config.toml
n_layer = 14
d_model = 384
n_experts = 12
experts_per_token = 2
d_expert = 192
d_shared_expert = 0
activation = "tanh_gelu"
moe_layers = [2, 3, 4, 5, 6, 7, 8, 9, 10, 11, 12, 13]
router_score = "softmax"
normalize_top_k = true
routed_scale = 1.5
balance_loss = 0.00831
balance_bias = false
router_z_loss = 0.001
init_std_router = 0.0222
lr_router = 0.000511
n_head = 3
n_kv_head = 1
head_dim = 128
vocab_size = 16384
norm = "rmsnorm"
norm_place = "pre"
norm_eps = 1e-06
positions = "rope"
rope_base = 10000.0
rope_fraction = 1.0
qk_norm = false
attn_scale = 0.0884
tie_embeddings = false
parallel_block = true
init = "uniform"
init_std_qkv = 0.0181
init_std_o = 0.00342
init_std_up = 0.0181
init_std_down = 0.00171
optimizer = "soap_variant"
lr = 0.00134
beta1 = 0.95
beta2 = 0.99
weight_decay = 0.17
lr_head = 0.00351
warmup_steps = 200
schedule = "wsd"
decay_fraction = 0.605
decay_shape = "linear"
final_lr_fraction = 0.0
batch_tokens = [32768, 65536, 98304]
seq_len = 1024
doc_mask = true
train_tokens = 372800000
steps = 6097
dataset = "wikipedia_en"
Below are experts of layer 11 (counted from 0) of a mixture-of-experts language model. Rows are named router (the router's row for the expert), down (a neuron's output weights, with its number) and show model dimensions 256-383. Each number is 128 + 32 x the weight over its row's rms, rounded and kept within 0 to 255. Numbers have three digits each.
Before each expert's rows: a language model's description of what the expert responds to. This comes from a sample of Wikipedia text that the model never trained on.

# expert 2
It responds to: Determiners and quantity words like This, two, other, all, most, plus word stems before suffixes, e.g. tight, undefeated.
router:107108101068150150026131104150150108087164122163171077074099096101145091143122156109107112107077133094067187107131133151079137059115070116085127148127122123108156152139065154181124149090093134163120151140156144111178147092162145157108090202142133115118107067128140121147189101116106128155118131063121103129109140170124164156158054119192114118175092121156101133167131175170106127130104
down0:125161107069127133085150105102132113102102139168176096112077195172144137101107118102188077123115146135122112148137130119099105127137141103068177119132041178122137146134090139079191118167180145127152147120128101203114117107180148105077111084182126150118151138149105150149125117104168146125208127119140159162083137120135074150166162108078180134158130163165161110180174131119153097119167
down1:081171104139147114133171124076144058135185161127110081104176118132117095181136139148120121099109194093080192138114134130164101130142130089122165128102084171172145158138173102192064148152072116117111099146145195130123163166051046162197149166109125138146124162110139164078099057101137146136146166066044118167056115153070107162135107176131167132111126132108187140147149114149141167091145
down2:051108118104179101135099151134095078113101157109136113124159169164131098158150125135146102113197122122145126145100128123084143140104150114172081087152143127126109111136044118141055101135114157069115148121084187118158134152120148154060104083157106136174146121127126132149138081097111082135143215171115096175118140111141096180168137174085176090128075095100183083184200124163098126130095
down3:115168115114118136067166069136168140163137138159186125097111139129126125146100136150128119163131149150144106105152101118166183089109164153178124052127174129175149109143107107115145156147133115103086113108115132109077161084165097111167140160135075099099145093132104154093107116140124110122135123137165109158118096186102120117102131128137087159178113143081134163108146116174057131133116
down4:177101112117154095111110116186093170099095143117067096094167120099116092100231136155160111128087168154147089111174156124096118118120156104120135163118155105126070118130130126099107140123100180147189166150122122144128141122120109108114119126157128131123114122108149114135123140123115119097125132134116120073036175082073131115151136078161084148115117147167075088133145122173198121139057
down5:149119107126177210145153160145133125074123153119165102128086147101173086173146095105158126143167123129128093124119124173146142073153099086132151141161146087131095168090108145177104117118115111103193136104079123073198139125146163107091192148135183146128097128139168092141065107074098094129121122117123148083109111153127165154158067104110135129117086117101068129192164052160107137134099

# expert 3
It responds to: Given names and surname pieces, e.g. John, William, -ić, plus syllable fragments inside foreign place names like Klárafalva.
router:161138080094152127126130156132148146078167144153138157147133152100132082131114088174126083136109116084130129158156186081150147140110082141166163138106088121133128146116161161111057126174096146147101150106152093130112151098111138115134181133124193119115144109084145120166164109150152178162074095109157151076069197217129126131133058098129067096135117138091174140170135164134096155159100
down0:089124107059062124119150186146159106142108149170102093114151139130181110129098125100145116113136100102158138062038079086111170103126078145089137098087104126153164111115159131112117144115098139126130153047112059155107104186103152105120143159177124106129157135147110172106122137104109140077093163147119135140149140101142151103143143126183165112110096162166096129130131156116117140170146
down1:130096089117136133104141117204170095113147153171086103146140113109166125152118153134152106168108132105096126134165137119122064141117174095163146077104155104132105183171122126163154168116114167134144117141056099053130103167154194137092154085067161167093145124117121126118134196059114170093118104171073104131121057187184096190084159124116161154116149119166161103141160084083145136106126
down2:186129095065078094103118105119110103115187170138140158102135143159095102104125108115111163157094134089107083182086112134145127120113125084174108125137132067183140155091138109111197104085112105139112097153102103032151127136156173096135105122129111127086141099115137155123193132090113099194127179057130059164100135052160144145129190104155100093134148104121097104136148166129183123088103
down3:101152110126133113096169159164163166136141155131120166119128087119138095128173120085121135154117111138099087117118121126152143088160166142106130188128132132173180090136099126133153169095146066114154070153099140108137147127093176123138096120138144121090160155138125099103086128096105124166136150160086122159208113133163150143101139141119116060134175125158147148095133124159120101115113
down4:121119148069100151149129103148121117125161102198126084128124144050099107122075118151144125119140101136098154146102156147157125123145168152120148075091125142086137146150175112062123114102095104125135108168109116084160107166117112071181142174129106137135072096153149162107140139115112182108177143136115085137126093079127135146089121146148167123204160080107149135151149130088166125161175
down5:133137111126089130095120079127131144116142150156094110178120118156110165200115124142162090093098085102075184129126176139168131124133087134043124091116156115113145129156143157143132149127067230077146150110129148148088132141143147133143126128140104122073189104117143109169102123118142115121101124155119157108089052164126226093120132088145099135092140188093166091123170078118077160187167

# expert 5
It responds to: Head nouns and plural or noun suffixes ending a phrase after the, e.g. government, season, player, -ations, -ers.
router:122143124091107117098123113083114164094131089119091059111111148156125109106185143143115125150084156102167085148113103106167108107172077129115145088113165112128101167092118195093134095186163156142114145165123039114133117156124126138102189161122159099101141163133147093193122184120142139108092130083147115069124094133106141132135080077169099109122169087149160153166164176159130054086088
down0:122121139156099127134133087170141154140062140100153106211096083167118195173146125102200177134122095117124101163067098077154142161116112064116171151115124138128129124145182113110092118151111155126097114161138200180147129107127102147116134139085129132082097086140133133115196043090101091060069198104094066147102110178146105086138135104162107186118112143113089110110138136138108140127162
down1:121124169164174130152105149157106131107156139080163101144149078108109125077088116096086179179133123115154131094150123147090140142120124134115115113145164081107160184145113142176118152141163078149167160168092131132117126117148153105182132090108091119124096157089137072120078087152121180136124137178146150178139161177147160061150105187098163151150142143110170139146068210115173089165114
down2:119184079126113163141112116150129144137154129143190155071163142143136148147097122162045121157085123063110123141114110108115114138115092099081130136147106149137115123148140111137113146131157144094123127131117133142092116130154118164168135146157098130134123139164103116121122201118143159182104128115085086156111098112112197123102151149136134109122169185168149160126114159122118148104192
down3:152144108144052098115115121166182092123103110122117151118146142100104179114089132074115118055110139121113170112088128122127166088146140164150109101121154116096170119138159174087106085106147115094128144110145091165128121128153076126204128116161156141065177148148104121086119140115153168148127106130172133099123138101179149081146150171091078071171139142147131077060127098090118119175153
down4:134153143106151139149150125201152199123094164081148122026090099126118112102097157140159183147118135208133103135128136126121117127139139124149118138101153129098114108201130105102113118139130095166137138104071158134088106131088126120191129124157125115173056179084098099158119109179126154194118121160102177170135123164093139098136165172136182198178101140196170145127143135114080102157188
down5:118108132159151171150129164108147121149114153155075142161152163132128176163113146110172098139085101147119174121125111171187066100088081043141075127131205127159146127172127125157126159145088125131148117119064084124145083103117056168210142079103154074111161103074159100186092126114138191079115111140148117132065115123110156113118134096108092148159181119137130164080119122122196163104100

# expert 9
It responds to: Articles like the, a, The, of the, in the, plus capital pieces after hyphens or list dashes, e.g. Polish-English.
router:113115159091113073134119076153161086096102113157087135131128126101159091127085132160092123082123150167056139129147067136119141067077205156089092151130082169133091154122111147155122160129134089146126159150168054164081146110131137089178122118189139124176064108093125165135150151136100151169172131149180174119140106122087113140173115101184128183143109106180134155137151118196105154144120
down0:100188119143116150113139128177126112139133134122116163146157152133096097154128101077109102139156103138138063146137113062131188140127095045150162201150197133108088098120079146081151105164167059180169150095148138078163144079121134108171172051099098057111069126139157085128122157138120097142077119145153059129058148116112173101073175104122119098121071157136117112142117123092145132164129
down1:109138151110123202121194099118122185139117172198106121161137151092146119115135115109185141151121114092168157179091154136117098100113157174119087126148123112096070135112153119208127143136122159127102122132131201109118153132185082133079047102079172127140125150089119149158100104157164094210097095126146098086123128122142160139100082134130077134172090156131109116038125138112124104128088
down2:109122147124169136107123176149108179200109085120171094131088143151108159162146095166169108142138128135167151150168153142092143135157114122115137103172114135122163069131121168123136137083049120107163189191108093112144129097114116189145172141188109139140130107093179138173162110154146164100124157168077112096143130124129123095108154136085151155160149122088159150102114083122115109119121
down3:136130112151098130127131150152142201087091116135116121181118101146133126149186108101084142089146133163136105101108023088166135119150114102131187190140127167093120109203158090178124121128132124084137095098141136105129138104165127043116149153141172178128132144112189107125126133102128158104142166129172116164115127149124088091125151095113085131096124138126129145144123176135174101146165
down4:091168110157172167176158144125114089128139096120220119151148122095187224145069073094099074093113176079101128139106113151113091145133143153093180137138134115152150127093135062089098146117147082124154121118125109122188114136072154139124098145150173171138198122067115135129166146149169101166122121148136161148145151121151142170077113125136142099138122089032130125141094125129105143105124
down5:098120098131177093166160132085133128155178176103150155161144125156080120095192094138115100110176128077114136158159109130109128073152072162114108146145152111158135075130145086099140179075132126212128139106112125132170132104134106161161085130153125087123114163132108160101142116043068058134100074105131077137151081213133105169111187120110129139108104076143129114112095086154135159100085

# expert 10
It responds to: Newlines, commas, conjunctions and clause words like which, who, has, had, but, and opening quotation marks.
router:122139085150064107173121135083203115121147118147117104151152136110150110129143160145127071139081100091127063194149142127142123127182066132170058114134098144148122143142140130131072128106121132189088139123136136107178097097111060123133187164113167150113183168138105113108108074146118151171081116094088136107083122099100096156078147126111121136131186089141155177160092155096145087204084
down0:147152163168133105122134123159113123144134090129124131166059149073122099117085111127120160138116088118094115102182101118110119118139165152131163123133136101200116116119209154130140142109160074100114115091136184092098118178109121079169067129211130098134136132070129152105111176159113128119165109100143156122168077165095109131143114115117156109085124133098104132121145147107095133141110
down1:139131083126157122167119176105104194159143161101145119109169094143142141108134100108183126127116079099154144122159135165173112139123153109150132161179094090193185113093078116124137179157114168058089172121134117115110147109137123095193136122120111143114116139077091028150097116110075107132102154116180158112183141112137076113117160122106129173112091137114159165123141112121153120132149
down2:181104131105121120132145118140132105126251103159100098138142215130173134118091131153126110115171102168041166124104124140159140132109212165176103122133158110109122119157167139154070077169169167110127085141124170115087146101144131139103098075120146102106118186079111117117115103180116110122157142113125095132123105151122116160076184120153075063149126127125124153133148134197155096141129
down3:180172095090133093151158171132150153122106129143131130156092176117079161121119160066140098130085166168100157121108154110140089089134165121113158160166122143087152136090147132113078161154111137090089130174129157112155132139154116146149094086082098093112133184203100051122085116100142118169079099125140043110217089138139210150094101146108131099125093140114149158126076173156142113142111
down4:134100140159160183060132123140097118089121150098094167081152133091126187162104165115100107120137198142073094081132127100156122126120121181085169108118152150148186133095112099122076120117166088145145069135155153193136123155141123138160071157101106103100102123119080053146052150167167050142122151099123084108143164168068127113136119127110168141186127146107137110105164099188158141137152
down5:105176076111123135102092087147128117125130161145122134108121213142153113124151193117111094094102158137081160138139156093119109184141121199106167095126118104105061138144157130139162115109159143148151121135155109132130149154097101153145077094132089106076115108141120122138081147120149154088092084104085099112129107112140156128095108190121174126117122164067154156149160094066104094130154

# expert 8
It responds to: Adjectives and name words like National, State, American, Indian, -ian endings, and Japanese or Chinese byte pieces.
router:146133098144089140136132158067084114138089105139153081129125147103224060115135104156123133080111205103166130135104113089140154110151120166147107165159128147140117099187151171150111160130048091118133156177158080138172140164139103153071136165131143097072156143144141117145151112122154160114149161112104134100051187087140170163156093105164131081117193074123176100132143115103081147127107
down0:172117106114126088154162095145152153146149157112108117140094142114162178119091180162160116146045149103079075169186208121131117151215145123119102120130070120160141152098122140047149178170171090106174128125109100131149114117146112165164071161132104125149094096170149138184087124147195111120153106140169161109128120120114121134092180122124089165179107115119116154156092119122135187151058
down1:139122078158137071144124180115153064159156128155126158140087143146126097109148118086146097140117117148117113177164127112118157152113143130163172106104119121178137197050135116123152142155105184137109083119134109213164159130118157122164141100135077164109134101107122178136113137128101141070115105156066144142148138194094148150086113148154164119074141115067136059180162184145117144186169
down2:052125104153127193202084122140131114147158135145133134073105116110109117130138116138178124152154179153095149116116063144088151152161165129121121135132160160163095146148103120117177155107157137093086114118141063083108078134154108152140182189157095154114116126133091113161094205092112118088152134138128100140122078149075139088151096122104094086077086162112107126053121142114144103061075
down3:084166165114162143095155135172133148185120108143133143111151138096116149159080131133095120102138143116136143142118128177187124164130133116097091183101115151121078224144108107153118098161139197184085175149137131119094156180137072114131120151166135148153139225144090167124114083124082111133068121117151061156141110145142124136084110139128117159127114161126122144126124118097136151135103
down4:130123145169120150147150103129124178137153184135149164133075119111129080191086107134116180094086150151099123099136152104130127120137082115112131102132055104153151126112142115114205122108096164137074159177098169183164126156126171086093156195117070153140134109101117145122141162156126101110081116146093128129079075148191196103162117151151072120176099129106115178139127140187138093081110
down5:161160146099138098156153106120161099147088135151085078106165102130182161097118118164114155140167131123107094099131085130118131105047170069094143131095131101105084114116000121095145153130121134060120145101165127142149176137136116134091097142108129076126117151160139161108073121104061166129163125114138119084145110136081169145108195143136126181104088109100123134105048096149166128101126